config.yaml
n_layer: 8
d_model: 192
n_experts: 80
experts_per_token: 2
d_expert: 128
d_shared_expert: 0
activation: "swiglu"
moe_layers: [1, 3, 5, 7]
router_score: "sigmoid"
normalize_top_k: true
routed_scale: 1.41
balance_loss: 0.00212
balance_bias: false
init_std_router: 0.0199
lr_router: 0.00191
n_head: 2
n_kv_head: 1
head_dim: 96
vocab_size: 15223
norm: "rmsnorm"
norm_place: "pre"
norm_eps: 1e-06
positions: "rope"
rope_base: 10000.0
rope_fraction: 1.0
qk_norm: true
attn_scale: 0.102
tie_embeddings: false
parallel_block: false
init: "uniform"
init_std_qkv: 0.0399
init_std_o: 0.0
init_std_up: 0.0399
init_std_down: 0.0
optimizer: "adamw"
lr: 0.0014
beta1: 0.9
beta2: 0.99
weight_decay: 0.17
lr_head: 0.00852
warmup_steps: 258
schedule: "wsd"
decay_fraction: 1.0
decay_shape: "linear"
final_lr_fraction: 0.05
batch_tokens: [65536, 131072, 262144, 524288]
seq_len: 1024
doc_mask: true
train_tokens: 639200000
steps: 3163
dataset: "wikipedia_en"
Below are experts of layer 3 (counted from 0) of a mixture-of-experts language model. Rows are named router (the router's row for the expert), gate (a neuron's input weights, with its number), up (a neuron's input weights, with its number) and show model dimensions 96-191. Each number is 500 + 25 x the weight over its row's rms, rounded and kept within 0 to 999. Numbers have three digits each.
After each expert's rows: a language model's description of what the expert responds to. This comes from a sample of Wikipedia text that the model never trained on.

# expert 27
router:460510526525476522503444483500487479522503517463487485510502521475503520474482514463523506502462510492547528485588492516498494488452485488508497465495478498464519495465566463491489536544521489501488494491495466485469543499496518457490503522518509496478531472525484586501514505479500451514
gate1:472525528466514484476521502503499478508469529481532487525473489498516532441531512518495479530515485497490506555464488534518442489519504510457481511524484467484523493540496483503500493518516509545514509505515455456517477485538538493510526494507495523465436497498471460471494453534456473506
up1:516510494459527454498494505493530513517549478486507501468521543537484545449488488464484477468505487482496480516475501493442518516477526513541486500508542533487505537528488514500521506523503530524518493526473516541489501515482505502472492493505526489510483523513570531534520504538528488519
gate2:529513468507468477539481476529489504481526504521525507512475562482562492525434450481536508527522500504505477515546494544499495503488546489464498534487456510496509489484458512505553534478510516496521507529516480484504530488483454514487496498482517485540513509538501467476497513492504490494
up2:507482446543513515530505486500512524510501479485479518514500477467496527470488498493498475511537500464461514494471514492519484541467483512469454503506439492517484486541494544507497476530479547509466539511502464518471507505516477491523466497516492475477484483508489527455516521500513525493
First piece of African, South Asian, Arabic or East Asian names and words, such as Kw-aku, Q-adir, Mand-al, Um-ayyad.

# expert 59
router:505489511519524533489474477477514470543482521477515466484474489499493504482467541449525534511390503484510509483541536510525493503468463497529499490494487474506508499480537471450499486488498503480499471505491496472494530519510526486497526497513505478502524461510481567533518509538500500505
gate0:493454504505485521460467508503472488478485504446524508520483523436449503523505488475465516539479507507493486522484483485494545495498488533477507485537526490518506527530512435507452481512511483496483462507505459530512478501494511518513500530513502486540527483489513506486485502523470491545
up0:463505504516524461568540522488512541486536489490456472497491538521497504462523521504534533544485480473536507504468500498539510473472492432498494486490498539550497516507501482495519498497495544508534481463446476471518504499507496487489508497510515432531524518509507489535479535505459492540
gate1:487467470488506538508524509498497505474489555549485468487525500470497484481481526498506505502476494500472523510541449495490472475485478494517515523467451498495501514538506521475527522511523486530502463528490431511503490482500484506485505501481495501507481532488532451535487481495531495502
up1:486459521483507468507497555524487482479470509529458492484506545528513464458516534537472460470472456538489471506519507434493507476477459493473521450508474486495474470533542484499480522440480495519488507473475476496480501449480510502502512513528513516520524508492525479522504523484488506502
Final pieces ending in -s inside names and plurals, such as Dod-gers, Bis-ons, Ami-ens, Carac-as, don-ors, Epis-odes.

# expert 31
router:472455511521507531506445486500487508522472501495508519489473491498482535509489507472503530511469519485516502493559522497509496508435480491523486480523495472492521519477544480459477519523492533491499476497477472507470507510470540457492519511519525464478494455522464568499509483502504446475
gate1:511498472497505513509469481531495518504465466519509492536470471500470496478519513487491481532472537551550475506476518442522492500482468572492494517570519506502474505519471527471469521510491540533498472475542532498477494549504484504529511511480499479505521484489501518463493474510501484475
up1:519514484502508474490528518509505510493539527449504513452486476504455477473456490449531507548543497530515473511537403554531533479512509510473492507511523529488524514504496495532511517493521514509515510441445501511477508523512535481478476483469534515498513539527493497486510472504494517513
gate2:465520429494507451474533507507544479482490507525512499513485489480539503542517458493494519490498512488510542473483532455496476536512491547505550527478455484477495426462532539478492520508514516508475518509500461473489497545491469506496560489470515537484527512486512485472498480517511550473
up2:498503536506540487515498481514568496514530499521516498470565515482537458467460525504525524507493464514468539472436517473492495524471497458517490498496528474509487471497530496544537496479419510496477540525525500547489444503542517498487554520514530478493541483493476524516503499495499525483
First pieces of longer words and place names, after the or and, such as cor-ridor, Cov-ington, sec-ularized, Gl-acier.

# expert 15
router:471499499517504551502478496485482496545521508487476502514441503509501479506474508475530525515479468497504504494568519499531527471476454468500519474517487506541533479474513528442497526533492510486453497518463483481455520514473524466515509516498512462472500528549487530525491495543488454498
gate0:527481530484509480535510541479470515505483557548518472540500491550472522464527488484499468512497477465505532486492498511464524458494502489415481463522525492480518506491482500509467443554488549534520499517482455493467535518539485500535528514551478556447514488493519506474509496493486483550
up0:540489489516475530526487465533468484512481507477483489491523492494494487482522510487503524474502484528513472476503502509488473473492498565486479477441474564480481513515507508491419504461467466516489507453496509505511509489483529519527456503494538473503509509487452501478459522462514551528
gate1:525502535482502506421481451440522514524493470491504529515535459501492506522489500495534490541498519515519544505543464472528520472503508502512512505505533498515481515516487511430484513489463536504497495486551528421529533521480474492497500481519467496493531513466474492509481452495482455532
up1:519515472468502463514491482514524489466514497491483464514509535472473514494522521478549519535501508499504535559480504489509480500460464475505501505528459506508498504482521471522547502489515499546528524513451482527532504508500495547532490462493488523466512485522503509447465557498518520523
Single digits inside multi-digit numbers in tables, statistics and census figures, such as 28,709 or 9.6; also "based".

# expert 39
router:489493502535479518526496485484516504547485482508494488508483466520491498506443497458548521539468490466542507490530480494507468477451474492508490507497449519514519491456550523460470528505495518470491481483491466508473541509484506485506461511508506496493522497533504546463521521499488444488
gate0:467467465499513507545474466514494510505480512481485567509528454510527539518496493505507499500507437522547527480507524498503509495479454485497553495505480528485477487496491537529494536528507500491469482478503530509476520472463526519491517483443510524513491495486528542526497507495502486486
up0:499546469521499464516496485530521538549493509478494466470534552429492529492490495501482495516495498475506474492517487505496504498498477499483503476458459493498515498473520473525518487499490490486484532480487501508525531496537476494464477477529538547478474506525420520516549559474487492500
gate1:495516517545495508525525513497518476494455510485474511495486521552496489538516507484506499491502486526540538508477437465468464453472489504546506517508520514511525516476507482477482479551457516478429503494509516500508531524480457500516482512505528486505509474517557510471521506500543461467
up1:516512529526456481491484536484542501515493520489493499490538481544502471493491507516506527519506490526465515539491514533503458457525459505507491479500482494518476533476489478501454509538472509520527506450534550498458487507463525500471481462499490513510490453509505478516530514551532497493
Second piece of ordinary English words split after a lowercase first letter, such as d-rap-e, d-ug, f-ame, v-inyl.

# expert 35
router:503510526482470503500426493487516490529508499477490491502458511507476487507480534486516511520446481476533489516556501511497475474443471511499482474516475495506525493499539495434478521487499522492462495519466470492481483510469522470481510531503536472485510496551487547487524494492504485509
gate0:503506511484468500502480480454498458512519489512515559500532492461462460474437478490520525518509513507477500514495501551466536466518507483508497444499504530567463539474531470508491525497464490495529542429521500483485460507499492530496534494506546509462506496545537517467496495525528498497
up0:539505490539508487481519510505506535467520505450463483483473500487541523493555476518462510467506541499511513499498451488535469515489462507541481555539506492454528490516452509483539481486515508487436466496500501533513508481493518471538496493469456463490534484490539502500491505437469507505
gate1:519541466491518532467424529471503477525488513479503538457478499526514483513497504518468467531456467497519468494517497533474464528525501495521497481499525476471533467520515510455503472498470510482499449530496519523507441495475478511456485491510502464529506505496510492485522440480452509434
up1:498454509500489532469460502499475547497518492479497496466489493509477515484505539529508470533506491467484521540480492476498516497501515487514465518499479478498529475495493572485512505499499536542512504501487493506520462466476440476472447530484484480555566515521531554498514544508437486481
Common nouns for government, office and institution in political or biographical text, such as University, Governor, government, city, village, President.

# expert 16
router:496459538528481517494454512493497468553488513523504489520486492466446509508501512464510517506445496509539489506544514520505508479462456497515519508520512500496548480490576488461458484492510522489467529481494494491494517492481542477491486497497542457495523505514497556489538466514510465510
gate0:514510510500543540498505512517463504505508513499479542561491478474479490469484472487522518498536498503495481535542461524502541523507498477482555477490501512520497498484474463501475518485500519452500508433503526463535482494544518463525482481483526514538501563529495502491496517499506486551
up0:518487538530499510512474507484489514523484504529467513521500540494470473495520470512483540507515502470505502489505507564517558488508510501494514538490526540502475485470494510495503501468478589488525504496490458491510462492488540486526542534474525512501483522523512504470468521538530505510
gate1:518499481502508544481510512471476497495494515530529480483461490523488510460514572531501509475482510477489547467476512472525519468462529464516500530536518456541511568479523553511519489506527490506477513554513450496494519498497497471553530484478504465543549513536524539502509465503484519516
up1:523509496476466459511502500525571514519491475487526511559484504474468538529486482491480497507445476504469458530523516508465466518527533525546479508520446480525489470491504506525490498526522516487522504527515569540492504504439486512450491478535475480440486481504525515477511521498484519505
Single letters or short fragments inside unusual names and foreign words, and stray bytes before CJK text, as in Gre-t-chen, Naz-g-ûl.

# expert 22
router:501488493510491523513471491500476512527524493490473519484448506470485516505454510444514510521457475481500515492568504532524500494468493523505507461501460474504539502472560501443471507537502500492494494501479466510466493484481531490495539505507515485508495500549511566486521494485503439495
gate1:499513545496481531515495471548483492488475488500430486522462506512512552503466533535499553501494466531480495505490519487495494445491478480484510498484514513538483467524540506499463476497468524491505502484509552497500522485467466476504499523488494477484496513531507460468477472471489505526
up1:507496502472484483509487514493536456517486526553544498497523505470480490515523485508514503471517529524501530473478534467494492512478517508523520489484566512497506542479461493500548487480511506511538492533556502479529480478502491516484491546451489512455482419496482466490488460494511479541
gate2:502525495531476493505495491509507471500474516493497466521471517504532535474472468503532499561494497501500448486552486510520491480530519526495489510485530495534527484508522499500472488466473457488516517533488493484518494458496502525507510472494509564509506525463458480485489467483535525504
up2:484509482546527465493520474462470477493531494456495478464501535539512530521527477496532502512489507474531531524484468482478554477501519519464483513529484496489443493510505489483525489523454491478514473463465496515508505524497535513509468494547500491508442523504480551523433507519501510519
Word pieces opening Latin species epithets, genus initials and scientific terms in taxonomy lists and biomedical text, such as ap-ennina, bi-ennis, le-uk-emia.

# expert 24
router:498504487497485527501452474520513490531512538513506470511486496483455486499489530489531498513455482502550499470588516511489487485449498507529496486539475535512502477477532466455518537518497495462490514516486496480479515517500526522482500511518498482518506530547481511488508512500510475491
gate0:467458509523519479458483456460486483449483507497485517528488480504496494535425504491508518501517532498487520483539506444506448507543515500514564528470495543508473540511492479502480457509535513508516455515477513496538514525520568515512448495516555497489549511541485504489498536471490501474
up0:488519498541492470523503487519496499476495540494496557425520486503522525475491515448526519522491507509493482526524497509509522479521513470538507484518478460481483500479536515513498516486501483505479479493500529485497454504476509517516484452537495511461503509495503496513498441482496509491
gate1:506513448506456555501488500519510438468463480504553454447512452560464481463526462526510509492500508495534517486543497536507500511483503502546492497467473515499511477511489493471492491535480494473514525515547475464528520522495502491494489522448512505494521503513487512491508523565495490509
up1:493479547471528461499509457509468503487544524473468487512514532457507497524497487492506505480476506506463473506472529518470470518514471516517533489479481505526503461486493524540511576495498480535518509507480502519507503477500566501522510536523540523523489492538492487538542484505497478450
Main verbs like is, are, was, located, contains, especially There is and lead definitions such as "X is an American..."; also ft, mi, km.

# expert 36
router:488475525504490528506458500484469490536463521476502497503468467501493512490497496465552498512471500486506468522568497509537485497459455548499517502511474496499516502461561465475495524497500513497468511518477495474488519498441541471505509483507526497516538472505474510479491472498494441487
gate1:514488545452530532481504493461516488542505539512490521516496492518425543468529486462505472504483476533548463484502530492533483504509500519517479524487528502518483499541512479469516459495489493506502500502463497459496520523483469498475498493467509494529527511506512506498509536535538551506
up1:507471505471495494511511516490516512505443437510490553535469527504523444512498504501500491462494537465494527530459473506439495538505499507511523552520550506462521507506482562484518534514499481482516536511525542506510501516497504497512495498458500495495486516521502458486537477513496507494
gate2:480532488498510499521455502492490544509452491486494511515498534496486518467434481465483518527489538453513504477515503505509503517511494520532498502508469518504499558450524525468481490530510521490419548510517463506524489528486491494576525531500515490474506514510514507457498532468500483456
up2:520519525461468454484517521489488543468531466466533483493480500527478474486545499463449536461488457515496492472503472502486498451522484479536496483532471462518510469526512480501478536487506528509529514541457550502515489448518508488497481531514472478510520499477463523524466483500483500521
Conjunctions, relative pronouns and sentence-opening In: that, which, who, but, when, where, while, starting subordinate clauses or new sentences.

# expert 34
router:467507512522513522489424495475498471536523494481505511524471471488510548495481495482504493468466467491521500508509516525511510477479477531496507477484484497529521476472545482511484517513490507544452461501497489479477484490500518506502506528523546471497510527502479508527510493498495459506
gate0:509492510521512539431481512454439476508509487535535537483433471512531492552451483512508484498503542528500494526500495500535522521506544518515501499504530514517516509471466502515456473550476530505471526526469537535481491481502505514491523524476488503492504512504552489510497531471475502515
up0:509485501501509529478494530475480501496487504517511520525439435502505489498533502508482503508489546467446528522502466516531492483482545498532443543502508478515472502499520476498487475528516528520515493510527500487481518526457519498461546451475522484487521486478538496542497504470483516548
gate1:545523467461496489468483462487520507540468485475483499487503503499518467543477462474463546489498526467478501467487450524485499507501477534466487500527478523519480552466519490514498531460486501492514496503505500493484478492500521508517492512512542486481477491498522515509535492486473434505
up1:495469486499533492557511511504541507477447484482532495468499520477463495457496487481497501463501529554508503490476552490478446463494508485512524479460478501519500488476453494491527513525505522509449482505483549526548493503534504490464474512495508491528483494485497533475422554504518483500
Conjunctions joining words, phrases or clauses, mainly and, also or, &, but, while, plus, and slashes between items.

# expert 30
router:481482541546529515534461459490496462545496506475495475501491467496484511486429518481514530505469504496524500504520494498546500486491477457476495507486509527498521503455548518442470528507508501509500528501500485513460536506486520468471517563499533456484534498551495513505499512525483448529
gate0:510477567533505489517446498512471471504513493500454508534481523502471509455476561495502535503516474513517481505511476472503519504492517465466490492540525547515511479483518505507546460525502500510528497451469524492451498526487526563490467521493516493546501451511505494443500514534457494509
up0:539513516509510482489481479547481544492530479504492518486501485489500470481514505513528484473518520475551499471494474489483534492500517523527527489515482535535532488475468529504510473512472455514517518484515525509505529506514510534466489495453513516518461455492487474454539461533541511483
gate1:504469492524515532539488472474460483495497518478469500490526488523451521507545478504481525543518512448512502491506474494524466524494541503522480510556475479495457507506513495499486498503467517503512473517512441485503513506471487468513489479530543509492509542514578473494511512513528512490
up1:486505475522471469455485476475458498490499492479508557511457497497466503518485500488549527520491534477501476467475482546490475469496506523516472507478505502508475523503501473492504525512509490573469485524500482518458467492465475496461509495473485496504481511472505505490461492507547496494
Punctuation and words that open lists or subtitles: colons, semicolons, commas, including, include, titled, entitled, notably, as in Working Detroit: The Making.

# expert 20
router:497493525527515545497482489525469464536481497498497487477465502511496530502475529438502488530456492515503482484523511510525473490436472493491499506504477490493512471473541481426501518531502487494470500513477484465474496487498511478512492531530513475500501485526521538501511501498462439489
gate0:538510477442497508512496498471531491460502480499499545521485506509521474470459507490518505456521534508483462515486546503481475530507511485499536528490497478484531484485498493510468490537543481529523522516521518538487453496487529490525503455469527472537539506470530498506549533516506530463
up0:530504487495473486504507486471510508503477487461524493476514459516476479546499500501477502534503558522501477493484470535510486506506498456525511492521493499515489522529485520489474432519452504515496509546512501444489478461506484519462528480475473492479533507500500501468506516538516515535
gate1:474491496524502542529517528486532513484489510452506499479489529528487505483462563456454527465486497512480497485474524468467471443472509505493520487526467523517503517514529494510503560487535485465491457488499488506513478475543489516494510496474500498546500488507480502514525517503491445444
up1:482478493462495469517551492489501540440513481473426541506480515471510555508494480513509530526504531472472496517471483543501504490486545511461518546532476505490499477540488475507502538484537507528518526498503502483475518478469467477512556472477514464537553534540506483520487495502528499476
Opening parentheses before abbreviations, dates or notes, as in (CDP) and (1888–1890), plus semicolons in lists and LaTeX ^{, _{, $.

# expert 62
router:482496519512480503502467472495479505532487516467504488546499466502457504487452527450513527528442498506517496499567482507511510521454451520493468502503525487498525476488545479453462537509492503474481461492499490474505521530477506494493502496498527466484521518553499499500511482509483478481
gate0:512487501480507520533522522490513489531525508457492502502507518514506513487497492501497496502509430492509501536498530482533525505451523511490521519506518510462510513487516456500484509505544478509515484569477488452509465459512523547517491515552517464520509521534519511490467531475520516533
up0:503499515521535444453434505502525494542474509446500493529515519459446507513520513533503528502495526463522512472539495499501515489520498462497500561472487482479530454551464468500507496516511487450504503456505470496522492483542486476500479496493527505493488508523498483473491514497480489510
gate1:471497506492486485522497485519501491494438487505463523498503487520520493501487466493515502494491517521517471525511545490513514507492518499512484496497428488542484495526533441518501439497549483502514487482463464522489455488491551523507533484459540492517496492488517509497538548491506458477
up1:494498492504513496521484538504552479528523512507522519520508513446476507438471508478515522527468492512498509485513520520442532505493477516494505484531443500486516530526496501487472454528505493461441508474487469533510482532460534534472469502518498532521506511489527474523519499514510498469
First digits 20 of years from 2000 on, as in In 2022 and 2014–2015 in career text and tables, plus won, attended.

# expert 5
router:474482511511501505495497472523506491518504550516522474494452475482509505497473520468514527511469467483545485482545517496541453473462494507515488500529481483506558508458575484474500524499498491493481535509505489482476509498498524518507496513530528476486549491509517512520499499478505440502
gate0:489482475504486498526530508535474498507510525483503523522459514506507481462460486497498486492485517490501515512495424477513496517478518454505485529510511500536488535493531492519465531475488539474557498536505488521493494477500467490528500491494476463467509534516519524474494547508475474550
up0:536521468485475545463487527486473479481511473498480454477501481491470538536571502527520495486465504498478497563494502531470504518483499475513430509508485490500512492500503499497491475507462536529515496507494478568517505501484548488442465487533515514551503497486527491532483521467502533491
gate1:488499471534482563459512473445544429558483530523509472461542496492496522494492512525564464491522502476493516498517523509506476491487492496493483507508508482506509496477500494486497514536477486498498470493500491506527552513511497518535515456515526540459528518498446506491491475493535490488
up1:497528509534498510500503496458537471556482533503502462454544536498475513534499499503506464528505491480495527498492497500527438520513496498474474505513543509497534527529505526472483513500476487487544497470504550493535542550505464512523530543494529510476519500493515527509483501517493488488
Prepositions introducing agent or manner such as by, on, as, via, without, plus dashes, minus/plus signs and colons between numbers in dates and tables.

# expert 12
router:511489510535498548497468481480509484544490514508481491513441492526476512469454545438515519515434505476532507500544501525521503463478501493483526492502498500519494471475545497461489516504483524478491461502486477501492518515474497439496515485523509449515533485536489524507507531514485477505
gate0:521513515514490498474528488516450519475513498502527530531532480497509490477510488525499490478481536470529499512504476521528520493496514493491514555482480544531476491493477517494486508492507515500465499498489504541490450503496486466465442498493512478544475506528516454478476543498501446496
up0:491467472503489528504518490474494539518450526501495502512508505485502483488505536486502519517512486511486532471489490525492523488489526500506549578516492518589488523499523498458495520511488509543474474468529523517510537505487497516519508537514519504526490537531483527510500500471502485488
gate1:460487479506525506503488512493471523557522513488461469503577511503497475504545485535489498467490492531449559545492495514517529486482479525481493505522482497472506489521508496529515487486469497507525485469446509458507474541565501517502494529517501528499487439493534468515488496491464496542
up1:480554491548528494533526488460507528482522480464485479522448536539525466536521532521518497513485529467517484499491552562538486491553514520491476525497486473510510541508492498492521518499525513504500459550484494552517560502529509528488513480482509512493489546537470507507504527543517510490
Plural nouns and plural suffixes such as s, es, ions, ers, as in genres, relations, members, points, often after numbers or other.

# expert 1
router:495490502512502540479456477485495475537483519492503494518482496496490497486441528464500517504468499471520509499553508494506486476459462493483519511505462491528512500453537492448467550520515538478499520517503469472520510525504527469514537503506530479495490501550496537520525483517519457492
gate0:512485531494497514462439494475496491565537481476499497503505515506522484503487492488480475549496481495511498507517541489489485506493515481466549493511453467489496492504504442471545557500531527469505477523466496542516474474525490547501467472479451466536570539511509485472491511523525495505
up0:469484543501522478517523453491527476472472464545461517491512488511475507478491486538507524459491523517492522493499520478513497473496522499525434467524446528495502470524499489502486459484490495544523521508506546487474490544492482502512521461478489477486491497480522518523556496541477509491
gate1:507488534504486534456519554492450503514478497462496491532533489502481521510506556488532533465481505526517483512488492488489502485483497487489521530492506485497503496399544493470489558523461513516482530501472510526505499525505519513484534487477521445507515486516532514519510495538496492524
up1:528483499546513525517486545511504492503488541500514468480540526474479512489520543488532512472503504495506540476492476470462486505511482531472499559524502499479466528470544497477496530501484509494490534534510504511542489514468510472494521481454490500526503486574495487494483487546486541505
Words and digits in census-style demographic prose and statistics tables, such as White, race, households, median, and vote-count digits.

# expert 60
router:525468495517488507502478470512493479533500537464484494507455478509474513517476529478529535518460537519514475514571495514522499472478467516502514505484473489532516496506532486472475560501532509532456523498477482457465508521499529493493516522518553462478523480537521554527541494502494490457
gate0:487473471475465491555499508549498540505528493498499498479506483493522485498449476512516499476510476499515468541545514492482537479457459530515538485475501484508494478494471504515504502483544494525489496479453486530452471511503460515495478565494524488509558501524506500520530504475456495479
up0:533497493500520502476481472498476529523556515506507467489461539480528521535462518504549550474502492445548543529508535531464520529464518495516498535428496538489483492522486531505497483517518496540485516507428477536458501463517501545483489527481485514493454506574475508476490492482462493506
gate1:544520492471496533515463495502447524502500453490506511532516490534479491459513495480474571509500502490499514552497501488521524512503515482473493511503487485520510490501499484463509522560487523516519484483515519539475473501487513486461522503486507476502509510514486494477467560482499510521
up1:515499480502493470485479521471474538502531489468513488500504488462471516514537486503514455458489520521486491489530520504498481507498478476505485493514463455444477489471538482467539474505476540528465492505487529497514482493526511488476494468487494474471487558500472498518543527483491495496
Ordinal endings th, st, nd, rd after digits, words like first, second, third, rest, and some mid-word pieces in names.

# expert 52
router:482497500535509530467458503474475476520511505520507511485471467483450499495485496471528511508491490485554482497571476521512507484460494473498512474520497468480520512485571485493487525523517518495468488500500500489492526505479519447492505530517512490502515501514484580533510495492501480492
gate0:476505513518517485500529469509498521525511470479506494511475467531511474469517517488499499494528485496516500528449496503489511485483482530489489490512493503471467483493457522505481538505520509531484449491509529494530485535486501537499459484483474461532514484520548470504488526518497504564
up0:511501493508445573514503480475527475550490512531481483502510499470507498556483535519483489476459504520443528498527532467523472507509475508517562517485502504532495471532536498471506486463511475499484519492491474455536460496526510464520533520509488540468489513481484499477497484461482494461
gate1:474525517497530479493420471496504494504473497513493504511484456545496548486518496472497550545488561440527486494508485477508489468504500477487477484468531489464516498500512502510496482550464528458474503494495533505509491486437505497528541447465483536506507506498487525473507504536508533462
up1:444490476433490505497494515533500471511481481494563538524488486497447497551496526512533566504482502500491491483516543534513483511518491487562529473500529490511527456476503516521535550539451460496492515521507496465489515486496499506504498477531498550488488528482458495511505491522497466483
Single capital letters starting proper nouns after a pipe, quote, dash or paren in lists and tables, like F-ilsum, G-uggenheim, J-umanji.

# expert 49
router:501515503525512546471485503493477483548504511479473505534484477488498499470509518477526552534468495501552523495550493509525482485462457493507507550517460545536552476506533488473475511485505512472454462490483481463502542499478499471520518537511506480513510516582470508488512491503496466488
gate0:462518544497519491533485466502500493510514563468489466466531486457497497518491499499492460467510509474488492527555517550473511529524521517481487544495502484484477488506492460513507500464525497498493492443477478520544520517473530522464500512484493493532504514545504476531465553531524479516
up0:525531500508529490500519473475484507507488494521486478479495478503509495503505466516533446483530499478478521476522489513480460503521493527467510517492470513523508488489486511516462472472530507501500545424435487507500499482461551520515507493455535487477508507508550494465460502510491521447
gate1:543476526543482521501504502514469479503489501517455477535493479510478510512445518492504536512502461503506499514505546423532493509457527524466540493506511520493508480489553523472483520497488499452494521480504504492498528524524463507519526528500511504495512493469499520465472539495485473508
up1:543503507488486526489487490523492528513492546503492512528481510489503518531507464515479505554510534498560527497493524492502460480527507514494528499485500534499471509497521488498513545474531511498546497514523504523507519472524474429524552503492526463522550503491484487521478509471515552511
Single digits and count words like one, two, all, other, both, most, in prose and table columns.

# expert 32
router:504482523521491502498457458482499492543490535484499493493478496522547523475478546478522573494440492511533504515532510514522481501461504478508508496510495483497532495486520507491429521509519514509471497516498499464488517500472504497499452513499536483500510468565494500499512496502473471467
gate0:481506513541458471516491457479469507529496510506501514477509498499519448508453514521501484519452527500487520483520482485498540490528527519496494524487493498473507497503505479487513526540507474507526497495519489496484551488455486510455522499536467521478493486522456521451560492483549459487
up0:518518479494519531481480477551516504497458494573538507506463504457511475547485499526510486487529443446512518530493531512543518487508527482519491541503478495520508510447472512523460477487508504504474513476479480531474515516505460478458475514511513512505493509514497499519506474498484509479
gate1:503505520506515472471516511531508509503552534534507525487482557497505477503464519531503529487486543486552490474504538495540439493511509517472515501469493505521513500446493485467499497491508485486495495483483454514496479498504490524466473509486468468497480492481510504501506507482528483482
up1:543499492499538490522472488469484493525538476475477528554513466480475481513525521466527470521467505478559537519522495528462556476501519507519520496484479510423550512516502490506550504524490497485475488500475551475494490506496512495509535471494512507488479498473487465530502478488508540530
The prepositions for, with, against and alongside after verbs or nouns, as in known for, associated with, competed for.

# expert 19
router:476517530523479532508435493483495491540529505490488515519449471509484486481478522456522485481469493478527521518550491498521508495438503508486498508512513541502507473451563502455495519518506509487497502509471481492472514514478496454493501500508531446498488494547481556471517496513482485506
gate0:490523459543484544465508518530508517495491492491521537484494508455465538502496506512499491489504472446448493533491525500530515513528521496481535493508520502508502463450518498460519533485451511475514521541424514506520537463492468542526478517486446538554530499521494490511501496474499511489
up0:528521491493536506498472430454490512503519533520526522507483482513450524538501543508480477516470509534505466479486462506496480480522507489462507438484523502544530518521483486497511470528506517511471509508469526510499494521537521545508537441486506508500535476509502483487540481510483490507
gate1:474476525533549545553437458482520487530491519518529501497534525538517526505528507487506471449491495486508490530541480517480539467490503515492486550490482521510497467583476517503493507480515497526484493516537511467505537524529519498469482447503513515455459497518490517513498471497524468520
up1:459491528551505527479494524538502512550481524488481482526506531493539495527531452516500502491519487502505523494522534534520502496485495545470462507508480498520502473480507508468489534487488540490521520480520523487541493471490494530470508510496482474498532536517496487514480517508472503531
Common nouns for people, works and roles right after the, a or his, such as film, character, father, system, development.

# expert 3
router:505501511542508516520476504505494475535513506475490475497472492507493498485459507469550529495463444505528499503543525503485482505464448506506503495540460551506542509478525469424488495512516503490502484479507509472486535523523540492491498524532506476455527464529444542515517514483506467514
gate0:504492477507520510556507520521464533527521511509477457498485478483464456522493512492527513485493454500470480449508474504509497442492521449518460478519467506486559548512496473518452519479483443514459483523493500535495462457478518499495509536502499514507521523460533557469528522520542446451
up0:455509527452482502553503472479489516481517500501535524506477470477462475506531496492464516507475517528441486469510443494520511491457479500483491478512496496496507518544507525527478500529478500508481523539447489504513447475525545506513549497506523501518519477523495541510485494488516517461
gate1:499506472487494525481502493449503468518484508507473477504502474497505504501501500503474484495500545486526460482501517496509506512504507460477486464517486476491460571515531522441461464526492517503490474529534523513508501501485552450505460503474519513470508501511497568526488530496495523412
up1:479483477462473558467475452544497495460516506487479535504541497528480498527486480475486491519476496520498543530482451468527472485497520498495556547486498544502464488499517501496569539501489457552492518516495517472498505471506498479525485491507512487490504541492495534502477518452468495487
Middle or final pieces of foreign or unusual proper names, often in tables or lists, such as K-ode-š, K-ony-aspor, Sh-ack-leton.

# expert 50
router:485508492514509540504481453507483464493506511476501483495473479490525497462460508471533510466463461469517493484560488504529489508453488513496518538485497517483550481472549501465450529496520512477491487524505481485472541515486542492486500533514532449519497481522490531480507523504481474488
gate0:464509497476454506529480495480526507558525518521527512483498461477518488481479491485519514497523525498533488479517512450495498492495490486555459509536479508512513500486528496497497537476446500495473555497516493485501473495494505479470488514494518468514505464514524497490493443471516513485
up0:506555494495479489470490518467510469503490490520538494443486505536537502485481497495506482502500443488512516537491516502465517480494529489492481499494524557499552448523533478513442557527539454473462510498505535506468457517548501516443540487481552460513494460492519487488489529541503527507
gate1:483502545518505488528500531525499523511528465498477516540485504463493535501488514488561480487474504460482494456530490478542523517484491519453534454472483524491502517493513487513445474534501496510496559507477493538478519473480486519490457524509471445531510502455545556461506491537495527491
up1:537478498466495540460482515481493510536509519541502505473485545524512508497507492515443504532504507546490480513465486527519502499476492494526483498494450500497501487520515491501496533502493526518500468505481458480487513516511502475506519496504554550495528493509489443507490480469519500530
Descriptive adjectives and such before as or that, such as such as, large, new, old, popular, similar.

# expert 46
router:523484522492504527472442464518504454547493512495483509500454477490446501484460516470529517531425491523516503498533489495538479493454457497526523491496498511514507479478540493437483513522531505517484522511480484465478517509493504502485514493483527478497500494529512536525526438504489472492
gate0:515475480460505496498479557511471493486427492479492495498474479493464464518471492519492515520519471530501498475539524525510519475516495501519506460486481545516529491500496477478448457511532495490503507501497444472486459523496504526460504486486488501488455545500474503516545451534509493466
up0:479517489519484523450497475508546445524481548531479511492571533488466491506452503533529489514519481514532534490501528503467593517470503498488504472480493475515523473493503501493466510518517524472449474493504512523506560556486498479560482493485506523460484492523502473519508475501485499515
gate1:488478533450504482511495497501520476513493511519547534524496490459492513507484504449473489532455512504510513488487491511551498495450471442510490495516496484503484497513504493486518496504474519488508481502514468473477519514532491488462472504512541517476499448535490510471527474493495468522
up1:506552430470514421552490508509487467492509507485525451497493507460477541437480454480522483528483468526481479543479488515557490484498489500493503521485483502518490454492488454511529513537505503465531514463479492492544461501545466530480501479497569529517467484509487521507467506468509472496
Final pieces of Germanic or Slavic surnames (sch, sson, idt, sky, orf) and the paren, comma or ampersand right after names.